Below are experts of layer 10 (counted from 0) of a mixture-of-experts language model. Rows are named router (the router's row for the expert), gate (a neuron's input weights, with its number), up (a neuron's input weights, with its number), down (a neuron's output weights, with its number) and show model dimensions 0-159. Each number is 128 + 24 x the weight over its row's rms, rounded and kept within 0 to 255.
After each expert's rows: "gets" lists some tokens that make up at least twice as much of what it gets as of all text; "comes before" lists some tokens at least twice as common just after its tokens as in all text. This comes from a sample of Wikipedia text that the model never trained on. Tokens count by the router's weight.

# expert 22
router [123 150 121 156  65 126 126 127 153  98  94 139 118  78 137 133 147 155 146 155 107 110 163 125 145 152 136 120  73 114 124 133 132 118 189 129 139 127 112 145 138 114 128 113  90 121 109 110 141 123 127 131 100 122 129 104 112 148 114 130 146 153 145 105  92 146 102 109 127 172 155 122 111 142 174 102 128 131 119 123 130 134 139 132 141 126 146 120 132 133  96 135 181 128 145 132 140 122 123 157 127 102 109 101 121 126 117 126 110 147 112 131 146 145 115 111  93 131  93 137 208 125 115 132 114 158 174 158 161 142 141 101  78 130 100 103 148 124 112 154 111 119 122 134 109 135 108  78 169 127 187 132 133 109  33  78 125 131 108 150]
gate1 [132 121 102 117 103 125 149 124 152 136 148 128 176 103 179 140 143 146 119 129 125  82 109 134 123 127  96 126 139 119 123 117 155 108 162 146  80 126 140 119 117 136 130 106 106 124  80 134  74 162 142 117 148 142 144 196 133 143 141 106 169 100  74  92 155 168 116 139  99 138 119 149 151 131  65 152  71  97 157 108 144 129 166 134 167 163 129 122  91 147  71 113 145 124 119 133 137 141 111 113 165 107 136 138 166 174 113 178 100 134 152 155 145 115 148 108 150 140 115 135 117 141 126 125 158 132 144 134 121 164 119 127 143  94 111 128 145 111 123 153 150 111 131 146 178 116 147 160 139 111 113 125 151 113 144 140  89 133 116 144]
up1 [190 135 131 131 106 106 106 166 127 156 164 163 151 115 160 123 110 100 114 198 136 144 145  97 136 117 107  99 111 108 131 139 151 137 142 150 123 104 108  90 123  77 111  98 144 142  87 152 140 134 121 150  84 183 115 143 114 165 160 141  79 132 170 151  89 115 127 110 129  97 128 131 136 149 122 110 100 176 105 112 149 188  92 165 137 119 149 128 169  86  96 135 146 128 144 127 123 119 128 116 123 169 103 139 136 159  99 167 158 110 154 136 123 137 118 124 147 137 127 124 131 135 178  90  83  86 129 122 142 149 144 135 154 106 132 146 103 136  97 141 144 113 126 154 117 108 147 136 158 126 131 138 155 143 120 134 126 148 141 160]
down1 [ 92 127 164 154 124 116 138 129 155 154 149 137 143 132 141 108  95 131 134 106  93  93 188 126 118 136 161 157 136 148 105 132 117 155 136 126 135 145 126 132 108 147 140 130 140 119 119 107 143 105  90  98 120 139 105 145 164 130 117  94 114  97 119 149 153 149 157 120  83 144 103 124 135 131 127 153 130 135 157 142 107 145  91 165 136 119 115 124 124 128 117  81 101 116 133 101 132 124 123 163 122 134 157 147 160 156 137 119 106  69 134 108 153  81 167 108  93 145 121 153  73  97 144 151 133 142 121 141 134  72 172 138 133 132 185  88 112 120 156 156 144 100 119 144 116 153 144  98 115  82  82  49 100 138 127 152 127 135 140 156]
gate2 [121 191 137 112 179 142 136 120 176 132 128 132 107 151 158 127 146 169 104 157 124 111 128 126 145 130 156 151 101 125 114 131 173 149 143 119 125 113 109 126 144 138 150 136 108  95 124 103 159  91 129 138 122 143 115  82 117 146 123 149 135 136  88 153 112 163  95 132 161 101 135  97  99  85 100 116 128 137 169 107 107 138 120 109 147 115 142 126 181 122 142 115 109 132 135 123 121 123 149 123 132 126 132 142 145 135 144 141 119 105 105 108 114 117 101  88 120 138 121  85 160 114 123 124 113 156 112  67  94 143 122 115  96 131 164 142 169 121 131 124 127 142  78 147 136 126 117 106 148 133 157 208 155  71  76 115  95 117 130  67]
up2 [ 97 117 131 133 131  99 136  98 163  89 124 154 184 101 156 126 150  98 123 142 128 157  96 116 128 124 142 133 132 166  95  85 137 129 109 144 173 126 118  96 120 141 107 173 163 120 161 135  92 107 137 100 144 174 123 102 136 123 110 158 164 149 138 123 158 127  89 101 148  85 189 107 118 152 143 162 154 117 124 151 115 140 151  93  85 130 129 115 126 134 179 125 160 128  99 126 112 101 131 124 155  93 132 140 128 102 115  97 112 135  95 114 136 132 117 130 117 136 120 155 125 149 164 113 147 142 139 126 124  56 108 107 167 155 165  89 137 133 135 150 138 104 166 105  95 110  85 142 110 134 105 107 157 120 116 124  97 107 137  94]
down2 [150  80 136 143 130 123  98  84 126 155 121 148 131 158 118 102 106 133 125 155 138 135 128 135 162 139 117  91 128 123 114 159  83 133  75 128 149 121 164 134 151 161 118 144 161 142 121 163 130 134 136  92  92 104  90 126 104 107 107 132  87  97 134 103 147 169 156 137 128 130 125 118 145 134 143 136 137 130  93  89 122 141 148  97 106 130 132 124 172 139 109 146 113  90 129 147 101 156 113  98 157 115 143 131  96 180 119 162 152 101 115 127 142  92 140 164 146 168 130 155 116 106  98 108 119 105 108 174 153 126 102 174  97 129 162 127  86 148 133  90 118 162 139 136 155 147 153  89 112 160 146 134 190 109 119 102 160 123 121  97]
gets: " ", "–", "1", " —", " $", "%"
comes before: "1", " |", "2", "3", "4", "6"

# expert 3
router [183 104 102 159 134 140 110 145 167 107 111 128 120 109 121 108 122 153 177 179 130 136 178 146 110  96 124  45  83 138 121 109 131 127 111 127 132 149 166 149 127 102 127 109 137 110 109 128 130 163 137 130 118 151 126 160 124 148 120 132 131 117 129 155 101 132 106 147 115 119 156 113 119 109  88 111 122 127 133 103  81 133 114 163 129 129 126 156 120 160  79 110 187 132 127 124 130 139 136 176 143 150 118 138 143 126 152 116 124 164 134 125 133 110 139 135  84 120 110  94 213 110 116 136 156 105 121 128 160 130  99  78 129  93 111 120 130 133 107 126 158 107 157 105 101  65 138 135 148 115 144 142 141 106 102 111 113 115  97 152]
gate1 [169 138 136 152 136 108  83 153 139 111 116 139  96  94 131  99 118 137 142 120 151 146 116 134 120 107 112 150 105 139 116 142 115  92 152 112  87 139  79 111 101  99 146 139 152 128  77 158 101 138  95 127 177 128 113 127 143 137 175 139 163 145 138  82 141 136  94 130 146 134 118 127 172  99 137 133 131 134 144 116 114 129 152 137 108  86  82 127 127 170  85 158 126 100 123 133 115 182 118 113 125 117 123 154 115 134 129 108 146  98 136 111 115 159  80 136 141 145  45 112 167 131 164 125 138  84 143 120  92 150 117  91 119  96 115 101 116  89 108 110 126 107 151 121 145 136 126 113 118 135 144 140 155  79  91 111 128 141  93  93]
up1 [154 137 111 128 160 111 100 137 139 156 126 171  76  99 104 111 135 155 144 126 109  93 169 128 130 141 123 142 147 106 130 135 132  97 136 123  99 179 125 150 101 107  97 141  67 106 141 132 114 171 124 171 156 119  56 151 151  78 180 186 119 122 104 115  80  95 110 117 114  96  96 113 130  62 128 125 114 109 135 103 130 134 129 130 125  79 130 130 148 111 141 136 144 106 136 112 125 154 122  98 142 130 112 161 148 183 138 147 147 142 166 159 159 134 115 121 117 111 115 114 135 112 120 147 143 101 145 102  89 125 106 130 127 115 157 132 107 129 133 144 138 115 127 168 127 136 131 102 132 167 128 105 150 125 120 136 175 139 138  88]
down1 [149 104 135 113 173 136 116 116 161 139 141 124 124 125 159 118 107  87  96 143  99 135 144 113 131 120 120 132 131 151 145 121 132 157  94 101 130 150 110 161 168 101 141 127 152 120 109 164 119  87 157 118 150 118 104 112 179  95 141 111 151 132  89 110 139 117 125 131 126 111 155 129 121  79  96  85 132 116 170 128  90 145 151 160  87 114 116 138 127 131 156  65 110 130 113 139 139 150 154 171 126 100 122 138 123 107 111 146 106 140 101 126 100 110 134 115 132 132 110 157 124 148 197 151  95 131 138 118 169 133 148 117 162 124 130 152 109 140 128  83 135 138 118 145  94 151 115 157 160 169 142 133 116  74 145 123 186  73 152  84]
gate2 [115 148 134 148 136 116 104 125 139 150 111 135 143 102 106 104 130  80  97 112 141 148 104 100 112 152 125 139 149 123  90 148 143 160 155 136 134 116 124 127 139 148 142  77 110 105 149 150 153 117 123  75 128 123 119  94 122  87 106 123 169 159 151 135  81 116 144 105 128 174 128 130 128 135  93 148 148 164 132  87 126 128 132 139 150 157 147 125 153 170 120 112 132 148 122 124 134 163 112 120 118 137 159 121 187  66 177 146  61 138 161 104 157 132 126 166 156 162 128 121 156 114 160 134 133 145 154 124 149 159 124 123  98  79 122 145 118 106 158  97 124 111 112 169 111 144  89 121 143 132 125 112 134 144 170  86 147  76 108 129]
up2 [145 111 109 178 116 141 135 145 102 122 146 158 128 117 162 137 131 158 136  96 164 139 117  97 105 143  98 117 137 114 103 208 141 124 128 121 117 123 126 154 113 120 180 116 129 125  78 156 109 150 128 159  72 147 153 149 129 134  91 124 100 158 135 133 158 131 136 151 142 107 138 140 138 131 131 159 150 136 130 117 132 138 148  97 132 110 118  70 128 118 133  82  97  95  92 132 102 162 175 134 129 178 159 164 126 113 137  69 137 121 134 112 119 131 111 153  90 116 109 131 141  99 137  85 119 131 126 126 132 128 142  92 127 101 147 109 123 142 129 115 124  77 118  82 175 167 109  96 120  94 118 129 140 142 156 153 102  75 110 138]
down2 [137  70 140  82 116 150 141 117 106 122 118 114 107 120 139 146 138 152 146 102 158 124 135 109 111 148  90 159 111 142 171 114 131 173  96 108 113 165 122 125 128 134 137 134 137 109 118 121 134 167  95 109 121 119  85 106 112 143 100 137 130 116 166 125  89 140 126 120 115 141 124 116 147 117 138 133 123 133 131 146 107 132 120  70 142  88 156 147 155 110 129 155 161  90 171 166  98 100 154  97 108 139  87 120 166 125  91 123 154 174 116 129 106 155 106 169 119 142 163 185 140 150 138 109  94 116 116 130 118  94 138 171 165 142 107 134  96 148 108 123  72 149 159 130 108 129 127 136 121  98 146 154 147 157 151 169  94 156 165 130]
gets: " |", "0", "3", "N", ";", "°"
comes before: " ", " |", ")", ";", "N", ":"

# expert 17
router [143 154  70 128 122 141 131 115 126 131 106 132 130 140 144  99  82 134 145  75 108 131 131 148 117 111 119 123 106 141 128 132 151 184 117 164 128 161 140 134 133 151 133 144 104 118 125 145 108 160  98  99 114 192 132 135  90 131 107 131 100 124 144 152  72 147 115 159 120 129 136 101 146 109 131  86 121 100 164 153 146 111 136 120 105 108 139 123 152 132  60 125 144  88 115 138 154  90 120 146 124 105 140 104 142 148 151 131 167 103 111 130 168 146 141 112 105 113 118 107 196 127 176 117 158 141 161  70 147 146 102 138  79 118  83 137 153  89 148 121 117 107 101 130 112 118 146  99 143 149 134 120 115 178 108 131 128 137 153 128]
gate1 [164 101 138 109 135 132 115  97 132 141 143 125  92 126 140 155 131 131 161 141 154 107 185  99 115  96 131 119 142 128 121 106 140 170 116 147 129 151 136  89  95 124 143 156 169 100 139 135 105 153 173 129 150 211 173 129 117  98 130 154 127 141 144 152  90 186 100 131 144 115  98 126 123 128 115 108 141 105 101 156 103 140 169 134 102 127 169 113 163 179 136 122 151  66 114 153 150 105  73 124 107 124 128 139 152  93 130 153 139 150 119 134 147 155 103 152 114 162 134 134 139 115 140 160 102 161 102 132 176 129 153 112  99 155 137 134 121  86 127 125 108 120 149 104 142 150 132 122 132 141 125 155 104 130 127  99 123  98 127  90]
up1 [ 61 150 156 132 147 121 114 163 138 113 123 126 171 143 135 126 104 138 154 105 122 146 109 181 161 157 113 123 106 125 128 173 130 164 108 143 125 109 129 117 141 163 133 105 131 133 122 125 153 114 125 136 140  81 123 128  71 167 103 135 135 119 103 156 173  69 124 119 151 131 164 134 127 117  87 133 115 127 143 111 156  99  94  96 166  92  91 156  67 140 100  84 178 159 151 152 143 112 157  88 150 148 157 121  91 155 149 128 147 133 135 115 149 136  99 100 102  96 103 107 147 148 131 114 149 132 117 126 139 120 154 152 109 114 177 107 130 165 116 112 145  91 154 153 128 105 123 115 136 131 122  97 147 140 157 138 112 129 130 123]
down1 [183 101 107 127 116 121 132 162 116 111 105 152 119 127 134  86 134 100  99 211 152 146 103 128 130 101 117 144 125 131 134 135 165 140 147  94 108 176 116 121 138 137 157 149 148 102 127 126 111  94 151 139 129 123  94 108 110 111 140 122 170 127  97 159 120 149  87 192  74 122 139 102 133 120 124 134 118 116 129 152  99 110 154 156 144 150 168 136 150 106 174 140 124 145 116 131 130 132 114 142 114 128 148 156 130 108 126 117 113 118 131 162 185 113 127 137 109 143 137 170 148  64 114 132 168 148 148  69 151 118 152 141 163 110 168 131 157 139 140 116 113 127 160 105 119  99 138  92 128 113 126 109 172 138  95 125 130 131 137  89]
gate2 [132 141 142 126  95 128 138 118  89 153 110 129 123 119 134 171 149 127 147 145 135 109  92 136 126 101 132 143 113 129 152 108 161 124 114 135 134 169  93 112 133 137 166 123 114 140 161 127 175 146  94 114 169 152 136 141 122  82 102 129 136 149 127 117 125 155 107 160 181 114 117 146 152 112 127 103  96 107  98 126 137  89 131 108 155 110 113 101 168  90 105 119  96 172 131 116 175 117 179 125 138 115 116 126 128 113 110  99 163 133 127 115 158 132 142 112 169 105 135 145 153 140 121 116 121  72 128 151 140 191 123 124 103 135 136 121 108  96 188 101 147 108 122 162 135  83 134 123 134 169 149 118 105 162 108 115 144  91 202 129]
up2 [134 127 139 151 147 132 124 114  84 134 138 111 109 152 125 136 181 123 159 131 136 145 135 154 151 113 120 120 129 100 136  63 167 103 137 203 121 162 100 163 105 101 123 136 106 127 151 160 151 155 167 121 112  92 102 139  98 159 149 129 100 129 147 109 114 114 133 197 146 141 139 136 119 114 130  78 110  98 118 144 111 138 152  84 159  57 131 112 111 119 114 167 144 114 128 125 163 154 157 120 137  94 141 112 150 124 140 154 134 112 118 121 119 107 110  80 176 113 124 129 123 142 123 140  96  99 127 117 101 152 114 131  74 154 125 147  93 117 180 112 112  95 130 161 151 104 146 155 124 139 131 144 131 166 121 121 138 109 121 121]
down2 [157  96 109 142 168 111  88 134 135 141 116 132 115 124 133 101 116 128 100 158 149 121 146 111 147 138 140  96 147 120 147 105  68 120 111 134 121 116 111 135 141 115 155 120 118 110 138 126 144 142 145 141 155 136 135  97 139 128 167 107 125  95 119 134 138 103 102 139 133 143  66 167 106 126 138 140 157  86 111 156 174 111  89 162 118  72 114 144 165 138 133 177  85 164 119 139 124 150 135 150 127 111 125 107 133 105 129 120 146 153 112  72 136 123 126 127 143  73  91 140 199 121 148 161 101 150 147 165  89 113  96 143 114 138 136 133 126 131 151 103 107 128 139 147 125 194 132 109 184 100 142 103  99 102 149 135 110 108 133 104]
gets: "\n", "==", "===", ".", " ==", " \""
comes before: "-", "\n", "|", "==", "The", "==="

# expert 8
router [147 153 143 136  79 123 153  92 112 155 115  83 145 119 117 100  94 107 140 127 102 116 116 116 119 118 108 136 155 159 121 151 142 119 185  75 100 163 145 123 121  99 129 123 131 116 121  65 121 122 122 111 111 130 147 130 128 154 105  99 129 157 173 114 150 164  99 131 120  91 161 127 132  97 140 133 125 123 161 168 129 102 143 148 142 159 143 133 123 132  77 106  90 143 141  91 133  95  84 162 126 142 158 110 129 118 152 139 140 111 103 137 160 144 136  95 112 135 148 179 206 113 135 125 144 152 164 134 152 107 173 129 118 143 140  92 120 129 127 157 105 107 141 148 116  99 116 115 153 110 146 148  93  88 128 117 100 136 109  82]
gate1 [126 120 147 123 163 121 157 150 118 128 132 120 147 167 136 158  89 171  64 108 153 130 124 135 142 137 100 126 147 157 120 113 158 131 109 158 106 131 147 128 124 105 160  96 103 107 109 146 100 129 134 122  98 112 105 116 129 153 196 127 123 107 156  84 113 162 120 120 146 116 142 140 117 134 115 107  79 112 124 146 128 132 134 146 152 144 136 141 136 141  95 106 135 177 107  88 131 125 144 144 136 140 178 107 114 132 161 115 168 106 154 133 144 140 108 127 143 158  92 162 128 143 144 135 100 203 140 104 145 109 131 157 130 116 116 134  73  63 150  78 155 131 166 165 197 109 122 129 131 131 134 132 131 158 116 145 105 121 125 140]
up1 [141 135 123 104 135 180 158 139 118 123 136 135  69 114 135 197 126 133 127 116 119 152 153 126 163 154 116 112 135 117 131 116 135 102 113  99 131  79 145 104 113 146 135 146 130 158 151 124 142  86 170 113 134 106 107 108 134 125  91 172 148 125 122 134 125 121 117 110 125 155 153 108 123  96 139 139 152 106 120 153 124 144 118 103 141 124 109 145 165 143 151 120 126 179 184 112 118  94 142 102 143 123 107 158 145 136  86 156 175 129  94  65  80 130 143 121 102  75 130  70 143 152  80 131 126 128 129  99 133 103 126 150 144  70 110 121 157 114 136 137 112 144 104  94 176 124 127 133 124 158 121 158 121 136 144 150 126 123 159 156]
down1 [131 135 103 133 159 108 161 122 119 144 178 121 127 144 146 107 136 138 144 129 126 110 149 153 118 123 101  95 105 128 114 107 121 102 112 115 127  98 141 156 143  94 133 108  97 116 149 147 112 147 149 158 159  93  99 113 121 141 104 107 111  96 130 140 115 104 110 118 140 140 117 126 109 147 149 116 126 161 136 122  86 142 111 146 163 126 177 169 152 169 135 140 120  99 114 151 105 122 111 173 119 151 148 141 104 182 161  96 120 174 129 149 148 149 135 167  76 145  95 146  56 117 138 181 138 135 114  78 133 170  64 104 172 118  89 129  97 130 106 119 111 127 116 119 127 137 125  85 115 128 110 155 123 158  88 118 107 117  98 139]
gate2 [116 162 133 160 118 112 153 116 126 133 134 144 108 141 120 113 114 147 167 113 138 134 170 108 114 159 144 160 108 142 164 137 151 126 124  82 127  98 110 136 146 121 149 124 128 129 171 119 164 164 120 107 109 140  92 151 141 153 165 159 133 154 155 105 144 148 142 140 142 126 127 141 177  94 139  51 122 142 129 124 144  89 130 116 151 143 138 134 130 136 106 102  95 110 120  77 130 136  97 154 110 146 161 131 175 142 111 102 150 122 125 194 144 143 107 108 145 146 154 152 143 163  86  93 121 122 134 139 120 122 154  86  96 127 137 102 129 103  95 105 150 117 119 115  81 111  70 148 152 157  94 147 108 110 116 143 146 108 119 190]
up2 [145  92 178  98 150 123 102 179 132 158 129 136 123 115 164 156 128  99 123 144  69 142 149 159 114 130  88 122 121 110 107 139 121 162 125 153 174 123 129 114 104 135 131 126 108  98 129 156 125 151 143 129 130 120 133 106 141 155 157 106 120 170 127 127  81 126 142 118 119 122 104 124  63 139 117 193 140 105 151 126 158 107 132 136 111  95 109 117 128 133 117 117 140 128  94 132 136 100 124 107 137 138  87  91 157 108 152 100 104 149 156 114 148 152 157 108 103 159 134 106 122 150 158 151 171 189 122 149 169 115 125 129 158 100 105 151 123 133 170 118 142 145 134 144 170 142 142 155 128 145 144  89 173 165 123 118 114  75 130 154]
down2 [143 152 156 121 136 152 138 171 109 186 116 143 147 141 110 140 134 142 132 149 111 115 128 132  92 112 146  96 145 167 136 169 134 142  96 133 114 103 156 111 187 173 117  64  93 160 121 135 133 151 159 105  93 129 114  99 138 112 168 136 137 106 141 139 154 152 127 154 101 117 143 103 132  85 145 141 112  83 114  75 149 132 124 109 132 130  74 103 118  88 104 163 128 151 151 137 157  95 162 131 124 137  98  96 140 145 124 168 123 160 101 144  90 111 116 142 131 110  82 123 102  96 148 108 112 100 169 113 125 128  92 106 151 141 111 127 110 141 154 141 129 132 122 161 189 134 149 146 150 135 130 139 160 125  91 131 130 125 142 113]
gets: " ", " in", " In", " re", " de", "In"
comes before: "1", "2", "st", "t", "com", "d"

# expert 19
router [149 146 128 117  94 119 145  91 130 105 175 105 116 143 140 146 137 133  83 173 101 110 150 162 131 135 103 126 132 184 102 121 130 133 118 155 101 155 143 130 132 120 139 135  70 106  84 100 133 137 118 115 119 141 111 181  81 116 116 109 116 117 136 105 126 133 109 120 146 135 111 125 158 148 109 122 118 116 175 189 165 126 129 145 120 108 149  98 164 166  84 109 112  97 120  98 120 103 129 193 167 137 115 103 120 136 147 147 142 123  67 138 161 136 118 103 118 107 134 127 168  87 123 158 139 112 180 125 137 109  98 124 113 129 115 101 154 112 131 119 136 124 134 115 166  89 127 126 108 124 128 115 126  92 100  72 121 165 145 142]
gate0 [109  97 143 132 141 135 135 121 136 137 126 135 133 167 136 143 156 112 151 140  94 141 134  88  82 131 132 136 151 166 157 145 127 131 124 113 143 127  72  93 126 136 156 108 126  95 131  78 148 133 126 101 127 151 124 142 104 109 157 106 121 125 178 136 120 151 172 110 139 143 112 140 136 108 114 169  87 101 188 136 198 129 140 110 133 110 133  86  90 145 142 114 102 103 102 114 146 144 169 145 181 131 160 116 110 108 111 119 107 146 162 107 143 107 120 151 122 131  49 148 138  95 161 141 112 154 116 157 146 115 108  91 125 142 143 108 154 105 167  76 138 157 125 124 154 129 163 123 115 125 129 107 142 158 118 100 143  95 139 137]
up0 [122 139  92 135 138 135  89 126 109 100  90  95 170 127 137 109 115 154 133  98 132  83 117 141 105 139 105  92 127 117 141 112 131  75 127 128 116 138 128 164 128 161 126 117 113 131 121 146 130 109 128  97  89 136 160 115 158 135 130 155 146 117 144 159 131 132 141 137 148 117 153 134 120 145 165 155 137 140 118 150 182 114 153 155 115 112 124  96 150 154 175 126 150 129 112 124 162  93  93 115  80 126 120 121 129 111 145 120 136 147 178 104 151 139 108 130 140 143 102 164 126  76 110  82  89 105 155 140 148 149 150  66 138 119 107 117 150 107  97 167 102 141 134 148 155 165 105 169 123 107 109  97 136 156 146 161 193 116 163  95]
down0 [181  82 121 141 124 140 155 126 118 131 125 122 122  98 154 157 113 136  97 162 102 124 129 146 132 160 111 124 102 124 144 127 120 128 140 144 125 119 105 118 142 127 115 123 123 149 125 115 112 140 107 167 136 106 168 147 108 158 131 138 113 139  80 115 118 140 178  97 151 175 157 160 152  86 102 112 148 142 151 107 136 133 130  87  99 114 138 122  83  73  83 160 121 124 138 124 132 153 157 152 101 104 100 151 131 115 122 162 111  93 122 110 125 180 143 167 109 160  91 127 164 145 147 115 126 125 118 115  92 121 114  83 110 129 158 115  97 123 119 128 183 142 136 132 124 119 134  89  92 168  91  95  86 161 144 181  94 159 131 148]
gate1 [144  89 127 104 140 129 143 145 107  95 152 115 127 133  77 112 153 151 137 160 111  83 123 119 136 110  72 134 156 136 141 160 151 161 140 177 176 132 126 172 116  87 106 157 122  66 150  98 121 124 128 156 111 131 151  88 154 121 125 127 124 138 125 163 130  99 129 153 125 162 149 136 108 121 142 161 136  89 141 145 161 121 131 146 120 135 150 146  94 119 101 132 109 115 109  98 133 125 135 134 121 159 153 120 112 154  91 157 112 140 110 165 137 170 128 124 135 115 192 116 123  81 134 144 139 132 111 143  89 111 121  99 168 134 115  73 111 129 139 160 199 114 153 105 127 136 145 121 125 153 137 102 148 117 136 149 187 111 133 114]
up1 [153 140 149  99 142 131 114 102 119 131 158  97 116 100 177 146 113 122 162 125 118 117 103  84 101 170 108 152 139 151 180 119  83 136 122  72 123 140  91 137 133 148 159 132 134 152 127 138 120 132 131 153 125 115 154 147 127  92 141  65 148 150 166 103  99 122 163  95  87 117 151 115 144 146 149 139 138  99 122 126 111 172  97 119 169 135 169 108 149 142 148 128 108 117 132 179 194 141  90 152 109 183 117 160 123 128  88 141 122 149 132 145  94  76 131 155 143 159 119 119 133 134 123 129 128 145 148 138 165 145 102 102 125 145 156 139 116 139 152  97 108 144  93 124 177 113 116 112 138 115 111 127 131 134 105 161 144 130 129 141]
down1 [107 128 119 158 129 116 186 170 118 114 135 136  84 153 158 133 128 117 126 161 127 159 136 117 138 107 107 182 122 147 128 161 121 137 124 124 103 152 103 126  89 131 150 153 115 108 121 181 137 140 114 172 137 189 120 161 173 155 112 134 124 103 121 137 134 146  86 159 136 107 143  95 126 144 132 161 128 151 123 106 114 154 108 147 150 103 134 114 154 107 146  96 124 152 128 133 145 148 138 192 172 121 165 133 147 116 130  94 129 115 123 107 142 163 133 114 144 105 185 142 141 129 121 136 133 154 210 168 162 140 148 123 116 121  86 138 124 144 173 109 105 111 110 135 108 133 147  91 145 103 130 161  91 115 126 162 142 115 121 109]
gets: ",", " of", " in", " to", " for", " on"
comes before: " the", " a", " his", " he", " which", " and"

# expert 4
router [126 152 130 146 107 111 133 134 130 163 110 132 147  82 130 127 117 147 126 165 114  89 152 136 109 110  98  71  89 135 102 140 126 136 115 135  96 162 146 127 148 111 151 115  65 118  79 140 122 119 122 120 121 162 131  79  77 128  94 138  97 133 146 140 101 141 113 118 149 124 155 115 157  92 124 107 132 117 137 120 109 110 152 164 156 117 138 104 132 155 115 110 144  78 162  99 118 130 160 173 170 127 137  77 120 144 150 151 101 110 104 136 123 139 129  62 159 148 144 114 194 145 124 134 147 128 160 114 101 113 128 143 176 134 127 117 119  99 146 125 157  88 125 120 157 107 135 129 107 112 164 148 113 166 111 136 141 113 125 181]
gate1 [143 151 157 129 127 105 123  99 125 171 121 125 108 114 107 123  94 131 119 124 141 109 162 182 120 143 126  75  77 153 130 109 174 132  40 113 112  93 148 161 146 125 128 122 104  94 138 131 165 122 115 110 128 110 106  84 137 125 160 162 103 123 143 146 105 147 130 140 132 108 192 161 154 137 137 139 134 131 139 116 129 158 105 132 153 132  94 123 150 156 151  88 140 110 142 129 101 104 153 145 101 113  88 131 114 114 108 159 145 138 163 101 145 117 100 104 133 142 137 124 156 105 142 121 127 150 155 142  90 104 121 124 102 162  89 176 131 149 110 196 127  88 124 150 106 148 128 142 163 127 137 113 128 131 132 154 118 168 141 152]
up1 [135 139 117 147 155 161 150 164 111 145 156 146 134 110 104  73 110 145 128 121 141 121 131 137 104  98 129 118 133 160 133 144 153 143 103 131 109 105 145 121 106  61  92 154 115 127 137 141 113 129 102 174 120 118 103 138 155 102 109  87  91 147 125 160 134 123 119 124 168 151 116 157 143 120 143  81 135 115 152 111 150 130 141 127  95 135 117 125  82 120 110 125 141 158 125 122 106 117  99  84 100  99 128 192 144 139  90  70 199  79 117 156 150 119 142 112 141 114 140 127 137 137 128 126 149 124 170 109 133  67 122 123 131 149 195 121 139 141 160 107 121 149 118 124 161 162 123 110 141 147 143 152 143 107 170 126  99 139 130 120]
down1 [125 138 148 159 127 151 115 125  74 101 113  93 134 114  92 150 140 123 164 129 158 135 131 142  67 147 164  77 125 126 115 179 125 109  62  87 101 132 123  71 137 110 109 157 121  90 105 150 130 105  94 123 132 136  89 118 137 104 129 101 129 125  73 107 144 162 135 105 159 126 127 181 136 144 137 156 115 154 103 164 132 114 169 128 156 163 110 120 152 141 141 101 117 126 147 106 120 114 132 142 112  98 105 131 114  95 154 156 104 155  86 149 161 135 143 112 144 137 122 127 111 157 104  92 123 133 145 129 122  64 142 113 112 142 127 146 155 132 126 117 133  97 145 148 144 142 113 126 187 114 125 122 104 137 150 159 129 162 111 107]
gate2 [114  97 125 144 122  93  98 147 109 118 144 109 135 113  88 107 133 146 107 138  72  81 126 157 128 126 137 145 149  91 126 150 122  79  97 104 161 117 164 196 122 112 131 113 121  94 135 143 159 107 102 115 122 135 164 149 148 178 138 105  95  75  90 129 126 120 108 172 132 155  99 111 146 141  89 123 111 119 124 140 144 140  92 142 122 103 102 177 123 107 145 127  94 133 128 132 147 119 134 148 152 195 132 110 115 107 133 121  96 138 102 114 105 136 152 120 178 133 124 107 151 140 147 138 133 161 113 121 121 113 132 113 188 114 117 118  94 129 138 103 114 115 111 103 150 142 167 117 136  75 174 126 109 113 101 149 151 143 104 159]
up2 [ 97 140 120 137 153 125 100 149 122 117 108 131 139  69 106 103 150 101 124 144 131  98 131 131 145 113 146 115 157 130 192 108 174 129 130 126 134 107 120 129 132 112 175 118 115 132 126 123 125 142  95  89 147 121 135 140 127  88  98 139 112 121 112 100 105 172  83  91  88 136 144  96 129 164 115 158 106 168  98 115 123  97  95 131 122 150 149 167 124 146  90  99 139 151 153  97 157 128 123 154 140 145 143 127 145 155 148 103  90 114 149  68 124 153 136 114 114 102 163 158 124 120 116  99 148  95 106 147 168 167 142 149 129 156  92  92 107 100 121 109 124 121 149 115 169  96 111 113 113 127 199 133 115 139 110 139 141 168 105 129]
down2 [ 92 144 119 111 124 139 166  55 134 144 135 100  97  97 147 132 135 139 127  99 112 147 123 115 140 125  63 139 128 132 144 147  96  75 108 129 102 133 162 129 104 107 124 165 191 121 123 167 131 124 120 117 180 111 148 123 142 115 118 137 104 148 143 143 138 131 123  77  81 141 136 142 111 115 124 123 106 140 137 134 119 120 162 133 102 170 146 149 122 130 130 141 114 108 163 169  84 120 147 150 129 117 124 118 126 144 132 136 119 132 158 134 150  99 114 111 134 162 152 111 170 138 136 166 140 166 130 129 124  72  90 115 161  76 140  81 136 100  97 128 166 132 121 102  93 104 145 136 152 165 117 161 160 111  89 132  85 114 143 124]
gets: ".", "\n", " \"", " F", " D", " G"
comes before: "\n", " The", " He", " In", " It", "The"